config = dict(
    hidden_size=256,
    d_expert=32,
    hidden_act='clamped_swiglu',
    normalize_top_k=False,
    router_z_loss=0.001,
    tie_word_embeddings='early',
    train_tokens=654500000,
    dataset='wikipedia_en',
)
Below are experts of layer 3 (counted from 0) of a mixture-of-experts language model. Rows are named gate (a neuron's input weights, with its number), up (a neuron's input weights, with its number), down (a neuron's output weights, with its number) and show model dimensions 0-255. Each number is 128 + 32 x the weight over its row's rms, rounded and kept within 0 to 255. Numbers have three digits each.
Before each expert's rows: "comes before" lists some tokens at least twice as common just after its tokens as in all text. This comes from a sample of Wikipedia text that the model never trained on. Tokens count by the router's weight.

# expert 17
comes before: "| ", "1", "2", "-", "|", "- "
gate0:055110160200150177085175148133122163101145063117137119153126181091122154142074123201153098112165114083122130174134103115055092121169147146166120128118118175153196140173136127115122112082122173142198100167099139140123098144131118140092145107119103136111133185155077119111129134119118109123151094159092144109152168145122142155125158102105144132139157128168079109120156179090114174114140105179185161139138182151167131136089135134133088196181088126170140085134147102120061146193046123142118116120166101109143070133142122116167109120161149107174124098096149132167073157121183188131096123142158097083127137133055046114148079112106117124116115118099165175123139172108087090066103103153176116109139189097114140127123069172158071110100139166073098147085144143099109094118149063
up0:095153106133181112159081115087139167119101112119143147099144139078121166197099153197125099064144128142177041129147151096086172096090071082132111156118084157202113135136071152177101154165121108108175209171113143094132153104144089106143117127179119114084173149117108152139128121152144172114107146130130115177119173150079126128107141195152125080058142148123135144172148101155146049157100140113166062219077130095117073187143164143098130122148132130136105131120107083137111141144164160135125142150111124158087148194135091118138059129145058187152124108091107117135112145117112134181163170131106127104196151141118105183116154150153099183189127099110105156115140093173167102116100108113087127138120117141141128100122128099126146057092161144139059154136109162176083094112115102
down0:128123107114132113147134180136127154165117152159142093123125145090165157129142163135123208085147117172134046196105127135180114069110157113117096061066068137114116161107134123158104140123062078135156161090122168118081103123124115172061113120159200147116144160148141163052137142169147107168153111159124113135108153150076132130146094155085079143192091104102095085139163135142138155128154114122097125153072124144165153129089110121091137122100113112093151135115119079125084126135083128075136062168085102049208119126111130121136146088156158109144170088164200161152103112113114163120098138181174132096147147160103099109153202136151160111201079122163145148122162065124075125096205186106175131142161128137135166098130149106073126142108121123138079142122151058137105095101138094

# expert 30
comes before: "1", "2", "\n\n", ".", "–", ")"
gate0:146145102103090171130117078068138134188163164123114123166081177109111126119189050143053131123141123088074182168144085082127117121132075158108127117173156110106108151178130112119096125170191120118143065134124111120098138141107206124132124123155108140175124156170136125073119077164143169221143114122101167110139155124138062134158138081105157118138144117084140118083102151114154108118139118148130090062117131111094098110126090134107163135168123092099114127143107161082156187137190143098108117122079108175109122093120141106119170161079139133177120111148143173111155114146182111155175154166110063087117135119089166148153106135115147093106177163126068154157179157132234148130125123133146134165222115101157122117121190146101106163197155114146074124075088128174160106153100113
up0:091073078124151106147103145137102106123144085119068183089118137155121161181151065134120164171098125120151100103104141120155150120121150126127185159094166115095100085091176156134151107074118106108126112155124121170088107146138179058097131129081136115131148128131146144176171203136131084075044160103146129130180155109101124134097089169142093119139109135166098126180117062163084161134155110051203154108140194071102139085152153078184135167096109100107179167101105125123109174142113162172177075144097142121146104110143172131102035119133100184187157085123104130088119116130125186089133097161128166101140114107193121117185139146160097121101138098128108146148123129097138183068170115086124162102073122179161134105076152187146122136126138155156184112148114137161130107166121128
down0:129159163127113141150151151101133084103155194188154103128126079124099129098053134087097129090172125102109107095134106146093115091142077168160106126128120117073085182111067111080142161176173151124114086115111109093142129105074070150194115176111077123111076103127109118129126100159141166133166092181128097095151140127182103093144128141153148142071155110117130106131119123191130101142144120218101115106087122150116138139163071105117241077160075126146184162124133134160110110085116104104106192122078137187125107104041128090164170065138125091172147166151107153112149138130132085162146141133116133103106077112118119134102133161081102079083119159116175152135230154125141169163117175154158101128139117118191149137163120110106177171157084134143151142143139124091166115086141104

# expert 24
comes before: " | ", ".", "0", " |", "1", "2"
gate0:063164132150078133120092160133123183129096133149136104170138121060133143105102099140141110126154131138135173141174121109082153128061110117140108129110115136154113102137129064108111101021179091102122177141122167136140127161138100156123145102076080187074121152056100144080124117124125169085207124092115128131208106143131089149116093087162151154080159173163158121119153108134153184193131118155071163114119121154111083062107150144162087109174128159149158148090125115108135140189122159137116062184114167163124082135162035171142101121101154162189117118130102113126126156140119156117141129076135135178174148116094128188141102162180120131115145119123124101128135169126104079123125132155178013106108115086130171151133165150161107110181130146116123144126121130151072120133157208
up0:164128145125141152157091129145181171087110160141170146170115100125146110127105160150140165136150133135144104138114092161156185105098169141131083106170143182136130130117173113071104084123066121129103104135106124090138148162174164179168155112091159159160080141114110159215120109181115177136199105170194142092083135087072147162139125123219138166129151111106112178150116078143122074157111129132100151113130080124118139018163127090126114115124125148097188120137094091215144094148155097165139142117128087104084163146099075084136096129128132130187125065097140128153130162135157133096162180127167162140074156135154138131114101144215097152113078130123144099165031069163116158109148160152118192112145126078088099125095111123128102093137139088072128162143106134117138164100108126
down0:059080145124114128101113120085148148139166100140136079133112111066135126131148082142138118138145174086137118100172123113125137111111098129114105125088060100124128132106112079108084149062159037099119111139142135228133136153153138148117142125061131213136093152085142095077157166056085109099134060137119146154145106098157071135114081155122133138165108142133154106129136118160102182090201168113091135150151174117147111146120139152158090177136076062191123126061151128100114157164153146137121113159081192123105094139160071191115122150139142194149135143153115097147103201166119157146083118114137120121126137144119156187122110145140066092139143174089139123104187127147106148169183141119186109144072096140124135135144117127142148105081153123093168109191164147135119104227111161

# expert 12
comes before: "\n", "| ", " | ", "0", " |", "\n\n"
gate0:150096139140118116107092112102119142119179152159149156145154139055109084071162143062109107143194107100175194174097076121136132103179104130078176050171130109143127121156063146198107118129152127128101173161114143142058119116111137124098138169107125071127110130145115109143172196114100145128133097176157147193104156128117138158124137159108139117115144122130109164126135103116144127168092102108099154087041145156135131172117095200113126127124121163108062096110125154139102122118113130084154147098141168177100133160158122060127060132062165109090115096124189074068091102177122139100142106117124162139143089170107130115062076131078138080123173082059176162160128121156117148157148096144119098161146143076136183173161133143149135158132102111120124144175140069158162184064085136
up0:144123131095119091078126134170074123141051156172107145103120066149107092138126078164061151116119117151100125125135140113159088128173112044137175130042164100126112132106127166127176121113112126150088119094153077129118129150101142142155111109178118110098169082168143096118121132172155078172090172118136074168091119074143172182116076173111094135123157116088136115178129123122177131137138169129144117094104159115124144114100136105146132095202121121131178133135130055200144129059145121153094211195124167121161173133161115129177108122137102098153126086100147074162114089072102113116132103126149136065099119098140189097124091165083172167106178111172142153060162138131132152099130112135116126159128132214136071090130218136144136135106138130143193100154134161104099118118122171
down0:115173155147053147145096120147114112138180088144095129115118124075166134151156123097135120115130114084145123146106118090103078085138140127175148175136129114115112125144129081106085128182136124098100177125138126127113121080115037136151167122136110152099108148131139147112108151089118167132101089156110102074217108095093125175143213113126139108136084116135094120100152094133083151133173065174142156160095122109149074119168122133091125146104155136129063157170156112160156139141042145076112109121124155099144127120079119041117248084148107081166122116117203197118126163128144101186141180140103100150141125078101147147131179132134128152120145135083145087132124175132155174087096167081083093129150169124136121121147086141060123174116217162121095136089128109140175169085141165

# expert 31
comes before: "1", "2", "0", "3", "4", "5"
gate0:059132126108093180158102124096095090105170141192103195086129057172079157128131102153141145101180118130181109123149131123109146069113159156146202181111135139138119124116152149115156127074158117132159103139069146131127096105115112070145114065130118125134177091155132124194086117185091098168144157122066159154149174146161035175151127161149139154123136148155083149128145126124120114075160177145156138189088142073097170090115131137098125092131114149050169157092159089154100112142071123117118102088146103154118095149158112120149120121094137094145071112154148135103190096115108169160118101099169187098136156143110154134165094157118101073113107084096138097119184087131106143176096132160103154126128110087114043154162122166175145147141077144113144197089138175161127072099097104
up0:170140128227145088152097104094125116132137164131145107089131125120163126191126157107141139097132169062067084113160166157139108107144096169143133137183104160100089106147162153157132061174138178120140113149078186110130168121139157078133134116162162122178113129154097142088088099066133146109122075128199075088110106133165060143151147125151167082118081056166139087163094169133095105112110096097142129167159166090152107198141104102203131118100089144118163128124063107125109108144148107125109169099116101142065072105152153143184192130138146177081137103144092147110182079110123133158148105128095117155118153118146151208182156135165092140127137111130128072176056156177132080136170123101100187103093137088139142129108121104121119165163140131148096153172106087172115091091137134
down0:068076037117149121146146153018135067104157147121087131152093136090128128177108064141153188174115108158087091114122057129163110105115136145100187150178121133142141124148096117101127124123136135140128103174143082151054112161085099194120096137097122189117152134092126159161112150159126098109132155144192107136143215067158137131122128142157085160135165135121131101115078109144121138133157185147102111127067120114130151136136169141121138134098125088096232105086173127092143112128118068127148152124112163127091101180194075147132117125124128128178138119148121111146069143147155125155098141092154095105049166164137116143157095135153146172112119120110215115181185089128150132098113099137060156150208152144148100151145127133083157135143072152151121126119169122137101109128180129

# expert 0
comes before: "1", "2", "\n\n", "3", "4", "6"
gate0:124100097155141157117118143079106115156138173121195142131168160172153151082107069082106105129118060113140136168137090104182114097157116134135117198087078093154096141136111101161189137083155166084085100175116076060105054167106133115164077131110111162149126116112133096102168117149159140135153151115184118114122107036109132135221113042178126056119123134165094144158053151174150190142171129082120149113158116129128086096123144136136150087174135137158135165155132141130127135120151116094170120125095155159135093096161061095107129087106076157090119104149195085098166150111078131110092133126167116168110122104090169199162185118152101123163099100161077142099211133133141144110077104125129145115135164117115130181149121165084129116122149131144117132116131139192133162102138129
up0:086139150138112121129183150130160174095126058133147147147136124133109117094104145126162135129125143100061130124148108111093093110159116145083100130092159074079149092158065191073143127126162119152015142120130100084098118059132158085119065114131100093085092058117133146131160125185128123137166144156119075112187130169190081151133096108127192151066143099125105131114179150127080133110106154112105098121126139103153179143206111077171100137158157114141130132130164126186137110130086140055070161063173138164116140085128103110122132138133149128218174119152154168122118117108128132135076165138050116123145116160175161167190145105161176122096150134077138123087115110113174148117148141146083153160116166143184104199099133157127115108092121139144122130158183089083172121127117091
down0:123126172143113102135127129109173134134122164142127119108081190125138155130155086170154057143165109158090128151152117136111079137116119141142077119088201065133153139098157122170113157190157106128154105144119096057178118129150079131116146146142104126154156169140196097150165130185160073141080166153121122155208069107108087152132151110124212076143087150122109101111099148173084098111107092086144154151102120185093101141161093098127116108072156162115076164150112130067128164138104093162122150084124107123109110110102147110172052173171116076148128118158146067106197128130111050153079136077115098105183122065159178147133125133096082148129092194125083135065127122080109143105116146121085151143127124153229126164098117151131155099143148158098149184145110134139138155133126135